config.yaml
num_hidden_layers: 13
lr_router: 0.00105
max_seq_len: 512
Below are experts of layer 10 (counted from 0) of a mixture-of-experts language model. Rows are named router (the router's row for the expert), up (a neuron's input weights, with its number) and show model dimensions 0-127. Each number is 500 + 50 x the weight over its row's rms, rounded and kept within 0 to 999. Numbers have three digits each.
After each expert's rows: a language model's description of what the expert responds to; "mostly gets" lists some tokens that are sent to it at least half of the time. This comes from a sample of Wikipedia text that the model never trained on.

# expert 46
router:503556531471433398510574551467533483477447432517519558403593485494468569537538588452540469586471388479485478459518576489469465551449502499523435457501451509519493471436553459479533537453564406518545512428516406584495537524510478530410533484561500421475531462545467480461469540512549515481569432529422527578471570412507519488471374488430509588563525510584524525589497434563440530457535
up0:525557418465452616476485476503479454444451498593472581369572480524462494570472531528481529528531423576465436357509443423480483452521430348440498441516595600507475419542477486499506466472539450446522513414483433525518526508537458456464411483526520561497523607445445508474550534499566500522507482399453479534505497432441488487513517481583478490530492537522442475527539517472510469560539
up1:481544490572501476502489447527446576482498580607585531492395504496494557582542453553526565460508525504523497497532529501558482508487494451598531440504495486458493512572438537491497467484488578509487517524502429452419468577574413447541558464437546446496492551533484529497503530430601468476389491539501538587439569531494523404480570599475425389452600429462517472561511407454453568489546
Description: Periods closing sentences, often fused with a word ending like ions., ing., children., plus table pipes and flat signs.
mostly gets: "ن", " Hans", "ations.", "ions.", " work.", " children."

# expert 56
router:507529469499483430500578568455528461455444443493532537441582443465444515528570579448535456541490460440582468446521581473479457557444507465539467467519425532523563486448570469437450524427585475487534517449475468578535568549585446581442525491579482448472539490532464482457471536454579539491570419514452573558429535469483623516466444515408521549496509439535578533580532408572437509460460
up0:498532487510547567433475550467457530393506467567495569495521467546510569547559576498503509561555522514433506504608497497589552542519486504480401480518519535523539503545505484490542518481553453579554612506495465538550407612444468445433598522463530565486489573538620489527576451481496455481428481564517445525466585519342544483439537515535530484465546476476519501517550446413421560552514
up1:488513516499513577515527551445482513425437539459461543500534451529460475495591504418502501473550588488558561462525457505459530410526526443468399532416540406495556508502435518431626510402404497399453478427497562459398508521554494511505542615523479496470523562587402517468489551485555526543478503545523454524479489476550531457527476642526544569519493578455492508514584509595500546498498
Description: Opening pieces of words and numbers after prepositions, such as sp-ills, const-raints, b-icolor; wind speeds like 100 mph, and score digits.
mostly gets: " col", " cal", " d'", " McL", " del", " Amer"

# expert 54
router:515524558471421411483582536534556466498447473523545568432562476449437522513593561439571455556482479470496476432558571457496404568479512457502452468494384512544527478456549456481440518397559414483552521461522494564533521553552440539466545489572446465488531447556468498461476542532562565479551436459467540577471527423488537504466403567443501578552533477566541509554494416579437584437504
up0:553563436437487480523588470378476446508503514554527464537467429540501541492481481487558515477610413509486540577467494520478483589502456554471576568458436402590440443485544573413466599511505429425456497543576504521522539506521420460410499449560567446457526536541504480523524548420474482466498519467400438467459536456516406592539478437530450435544523550462452518497525520499545551587479
up1:511503620478433577511565440484461432510526511539551496359482461548502499445468552509502527445475496555545440546516481464467540513485514527568456483575517433512415506421464468544545595459482513456509563486518479521506389489554454426530403467471493525452587487567504532462523523417516537519411417543406436599455499531583543486535540469468529475597464512466585472583595550508470538513422
Description: Line breaks ending bulleted list items, and plural group nouns such as Palestinians, critics, scholars, players, citizens.
mostly gets: " critics", "ians", " others", " scholars", " citizens", "- Post"

# expert 57
router:518537522484499424529574564487512493448418440516571582456592499439440566528539533452528463569537423435519437453505570461458467552429491489541474428541449497491563494423554432450429531432600437498525501435485455568532496538581469539430520531536481476490522438548435501497470547422595532446568418488466577547504574462480527482453436516433477591515484476582563580533558445539491533422467
up0:582469523498498552486430476506460439486536512490461528509459518512444526584458482513486552532461466476470517502475485455471629606541538576484445469552522465423483516460547496493480443562476482535483555558495622494503528600507543528461586472472438551550501496359507559473567549525469642552441433467420518562495480519550440467438447510427508520466549525389492616511536596455514511442564
up1:540562423492493549546459565542408491449446582492465536536517524469484513477497456501481474542444492467474397517544555384511490482486458537400503581561514468558497485450445536540532548455550564510511440517459409536413477520548564443505392381417507468472551591525496519476496568510502539432516478553552442540568525420446554483461467543426567518532445581450405460558412476522462543532570
Description: Line breaks ending table rows, and word stems like comm, prot, administ, plus name pieces such as McC, -aran.
mostly gets: " comm", " prot", " determ", " administ", " bl", " pen"

# expert 1
router:507514542469477408529583543513584517433460418481543536413534452439445560555568544466591464579492471450494478456501559567518507557482517399543480451549419544551521471402544503410489506401543453498570491421494467557525510559572465503430505508550475473504516472539454510508490571481549556455554402512446579553463560435496518516435454465415488584534508461540549561559532441564435539414493
up0:537481512534512446475475446442492452562402462452328595552438542574558488496429525431517508448491500523512571466482482589447552526518510535545530503508541487457450476449480472551447489530460539515553521449467529472541450438518575518441427449452532467515457549539489418373502511601495447487407563520531483515504557588535569436413505521496491467495441567568463484597532493518543419419429
up1:496412531522435549470530419411434429437437505530466475515515519473471468469622470594483535512421463564470471366516519501473418464513521511567471457489500434534449486558598473534532558521421549470496492495446516484468445504574510455463580524534455491525557574486486457568493549443626501477590493398536506511467542368503495504611531420464551549470424511431501474498495478505533566496461
Description: Paragraph and line breaks, the auxiliaries had and was after subjects, and table cells in sports or results lists, e.g. "had to", "| MF".
mostly gets: " had to", " had", ", who had", " situated", "| MF", "; and"

# expert 28
router:527552562475511455480590576523549538434454492503515614456561511486463543579567568452574447555495432457518468424511535514513433521461498474547448461526413543567488471447569473444501501406570432506543539443492456560513519569559462574436514453559417481469544465532448503447436567464576539451527404479424568559455540425524507476460429492454515576539497448551570549526520431529430526413492
up0:478483504539518488432519504539392562531482581598517481502492371528493462495509503440464532485602512437536461536562476585430434499432442533562416530541481469587545514453502445460436471507572503488477503521437511507502523544469530489530429524571517561476418375540487491562448404407527481413514498508507463559566574515414438468449451574540409539466515443390516514551541498536530519573487
up1:577468468558363555464504561608540485536468518501509397462457454419511486457539461476449581459508473502532517514508451516483531482526577496487436437426541548438629480461460450598504569551537526428434509579546550518475547529465433474509511572448553515471494476520591514527503386570468572468529417460499496520394524538462506469488518428448498481498471524516442488458516423550433481583603
Description: Single digits in dates, coordinates, measurements and table cells, plus modal verbs (would, can, should, may) and develop.
mostly gets: " should", " would not", " André", " develop", " can", " direct"

# expert 51
router:497565482475498415460590553471562584504398527516563594434533492438453571524537550434539453534467392428532474465541542494493464517441500497509425466523453550514507466452559480453507492404584445511540497404503476565555547497600419522452544534569527455437540463555442497461475537516510527481561445464452554601513552429457582521479453541405531532513475456544571531577561445572484509431507
up0:534463487507506474512591467505498495509478501579558420551502465537428535461498413574465406546483498457486415496440387527498564434533550534390479518509612466503432532437484477552498458424505434448488619481576479526509537517492445453495543498544456508460483594603456522629524480453451539458492461503484483473475436427497463523548496483463521476468534581431464463591521452573414472615525
up1:562513467495470494659554429534520517518441497447621522531525538418462500434458524489525439508536433487686545486500417529428557558535476557579513524453487553572436580459491493534532425478503509499514426459486528593480536481493433481392491467508572429482490426529539441511503459446469545513548517460519502481551512532579497438506501605548515456536456559527402553521472478551489561484521
Description: Single capital or consonant-cluster starts of names and words, such as Cl, L, Ch, H, pl, often after table separators.
mostly gets: " Cl", " imp", "== See also ==", " th", " | \"L", "- Cl"

# expert 58
router:518524545485527437531595572488544511458473473552550583462553461496444575480577550461564474595504448458549447455464583554489475547446507474550438431510456559514555463423565468462483541425568463480539515441503430557537482513553434548414500508590462476499513469533440511472477569484542561458560394490463564570499513475489575516432446532426529552538568464540628544544516463562423529411545
up0:466485659510470485481449539477554511567467411513497504577536466513480424465482532512439563496478487508469481522469531462440557492508496466514572467452533519452493497531543482451488528540528411517555511471482601506587453520560649434474569489440465565519488519488550549491509459490453389613573485513457591496464410520514451507534502476527517439501657448478450522534555480527509393393442
up1:494483505534516495530499414550507498537485396481454530509521536625568538457524454425462486516462450495519526477471462586492449632526503454599610445494491419526472450513500523440538485562497466448506467459495525524493556495391480447430450483503479497440542575568574436435561448561565491551512547491444519423504376347414474565490473516480531570392510494491514521506553472483492552536471
Description: A capital F or K starting a word right after a comma, "and", a dash or a pipe, as in ", Frey" or "and FM".
mostly gets: "| F", "- F", ", F", " and f", " and F", ": F"

# expert 53
router:554580542485473439501562560532552488495428499544505565466556516482426564520556538489525477583503499462539463462567567476483440499463516498559474411477437551507540500467548472476462536436547462478554527422499470566572630532577431532451523484554479466444581508522438513457445555481590523443541446499408572569471509423500545492444430505423572573515518466548580520582549413573443522439413
up0:425539449484512481348500517466463414449583586534500546465587505561532442466575470403510509490585550425578554515490488441609431477461498524486496448468503498438556528480547523518473522492482455517464527541509522473572540517433551590475472405521550557476424601563465530573482374499518445530546520521497516591417503425531537470512454462506532580514528547449482601458467486456467497492535
up1:488538523497453437532490543447558457421521523501482602571484526538550627499597531482489518493491478478476502526488567436604507431492472444504442477488463487496585473500528523610464403507548517530471412512457388519433485567504527549528546587395452465479523415516556431593377476523379491506453467405510484517449544540437487471467550519461490475485469506550434501486488479502413465466408
Description: Spelled or digit small numbers (five, seven, 7, 14) in scores and counts, plus direction verbs and prepositions like returned to, back to, from, for.
mostly gets: "= List of", " returned to", " six", " five", " played for", " nine"

# expert 11
router:514554543484474418484563578490588532466411491528532611444549476466453573510528559476509445576559489480509480474541603486494457538447535460507440441498466545473546465451588494466447507401572437490559505465471489573521555502527464525451527461550452456437549440505422516446453544456537555483605432473413533543507525432534513582441446526435479579478530493587572550541533482581487585399460
up3:459489494557592525531470537568410499607494500390473473463459522506512572559533424530509541603580499472445525454581439500560439584474465448520488470451562439572523460501589601485526547548448385536579520488512526541401474596469506456517514472494502498498464533457559443474511592489565455508535560535510512516564541501474527526510435487523539519425511411542525533480591507462548510632539
up4:491504467461558501454443512521470353462509535543459382485465527498514496555505516449503445562545483479396433455517524496469445544438477480480420432534415518423494471474568506504468414544500424560438442457559410557439491501502552461591494473503593410518445537481547547528516512461413546560452488438550389483542524508556491460432477443480472530471477378464426555428526565553560505501465
Description: Digits in dates, percentages, durations and catalogue numbers (24 January, 49%, 4:05), plus opening letters like St, J, Y, i in iPhone.
mostly gets: "- St", " (loan) / ", "Personal information", ": St", "| St", " j"

# expert 52
router:537569524471462411463537554498537545468445501500556587452569455478405570528590536441543447583479461464507501423554561511510484499483545470536485446479439482515558417451540467480494500404553433498554506452520492560538580557561419563448524425610491441478538476569473485460489568501545491471563413487411534588479539417503544522440474521431511526486532479576533581558515450566419520397491
up0:491589539559548399463417541526430623501481563521564488550435443527520479495453491463635505608498514513474464482471422471525559436462542537471479470439456560492593527540512455496447519501414460432501505491444438497502485483523522362464522570454422491487463552446487435479496514566421539461483482451535550556513569458505558504540453540498491535490604506448520554406537450437489386452533
up1:510496485534566527562515431491525467527414498479522549455493465488551545448521550497508506514439492535459545472384453533431425570495465499462407480470425587566564447425549428447497545535383366420576506472469512479504465440483516562509453499426556453490526556537500488447523485559576427510491495465491588469457497541523596424537549488502571419490467511448564444525443485472403559383525
Description: Later digits of years and large numbers, closing parentheses, table pipes and prepositions like of, with, for the in stats lists.
mostly gets: " led the", " (CET)", " Andy", " years ago", " both the", " % |"

# expert 36
router:497527546497495441492562558475581537470396456487604588442541392431443550505581522439521441568525457449522457437464567523516437537479489444509486466497431514526490450442533510437417566397549443511580556428463490560525514552539442525417546475574510448443544479551428489455477527527594515471560450495448559587486537473500582491430428497474543541520496496555531534580507465577449534428522
up0:574612431432554499544504559481551618592640474585456499443546380603530527457509492562452525483546492590498496478462486536536418522527514387490542436513457495512464468515529517546560510424429423436568552506460449534497555472520529565444500466520420502527456497547458460487503495441500579443553506546498442503483570516429518548500492489553528530445546526531512487541573581491487500570585
up1:514479581552513500515531492493436626595564553507486457463511484545515468609559410481517497414489479470562524450510536509388513594529490544434452473445541569571532514551477503568434475394577509574480526563516543530548569465413501451571454545523493453534528507400456542439536516551470545488469439525502623604479408534464509461485510508459441438496556434522495464552474465554522507426516
Description: Infobox field labels (Died:, Country:, Publisher) and final pieces of surnames in lists, plus "in" and "by" after past participles.
mostly gets: "Scientific classification", "- Died: ", "- Language: English", "- Country: United States", "- Publisher", " nucle"

# expert 20
router:544550487448528421507551565533533461472437476591563553438543468470428594560563561467551486597480499480496451399506549480434435508481516441518438434539429519492527467405550493463463501458588468514546504474493468558554505537577458543420507470568505408470527479546437512512477547471554497431558426550413575581458523429514504475483419518421504541547491452549580553554532450568448495415436
up0:526464461498515476480472452485463495505442432509462559474472526501410379477508507493574541547476395485448489514431395571508555484500510440542552481483566529467470516486532480407653481444463475530448545475513520569404508617499508487447433479410471459498535417619462484538456573493501510564441509530495522448519489472496501480548526466559530458448536381374584582537462501484472580502501
up1:430487544558457545510443490525547458478530368512506443411577473542462424482509491440558480416495500461574502535430457532416488417437482519459529608528433509475556427469523541441461442460618545424525496417578497536478487530489487515481484550488580589480461556478503570471479527492429499623515589511490476540479541532538539520446442500467517528488472581506485584404522537470431608551510
Description: Second years of ranges (1946–47, 1529–1530), number endings, and sentence-final periods or newlines closing facts, such as "businesses." and "1942."
mostly gets: "- Coordinates: ", "| Source", ", where", "opp", " destroy", "fl"

# expert 34
router:510560563464433430498548544479546474490435504491516585400549531456459570502579578492551449562496406433500495459472531533523479560476540488561405440500399486500506469408582498447519480429549431539557507414495475577561497561552438548445504492590488462456564450511455441476484534492550545479552402531426572574487592450504503525466458474430509591511535478541545545558513417567474538443524
up0:489484470480593560437568449523535412459498507526459584455425504454481591438476459488520455592530474468523468502545555491591588478546551496453441560490487531646490477526382426501449484498524522516478394502506557569493470479527452512490503539466587457524456470524517495506568508560495464508431530503441515458533541544547480463555470599506618470516417492475574606430562543504574402462521
up1:463480459464450481554530536457545463440497601367469488539513496462469499509435453506508544550430530527549421371473495510454579541468480495486511487465517508480449462515442572426494534453492562488497470504447452513451504479532597443526548451468505473495574573443547479568563429629501523497564424456499557444491542583551486531549559470390616508506547480485577624487564533553529523447567
Description: Line breaks ending entries in bulleted lists and tables, plus existential "there are/were" and nouns like train, story, battle.
mostly gets: " ab", "There are", " there were", " lieutenant", " mar", " There are"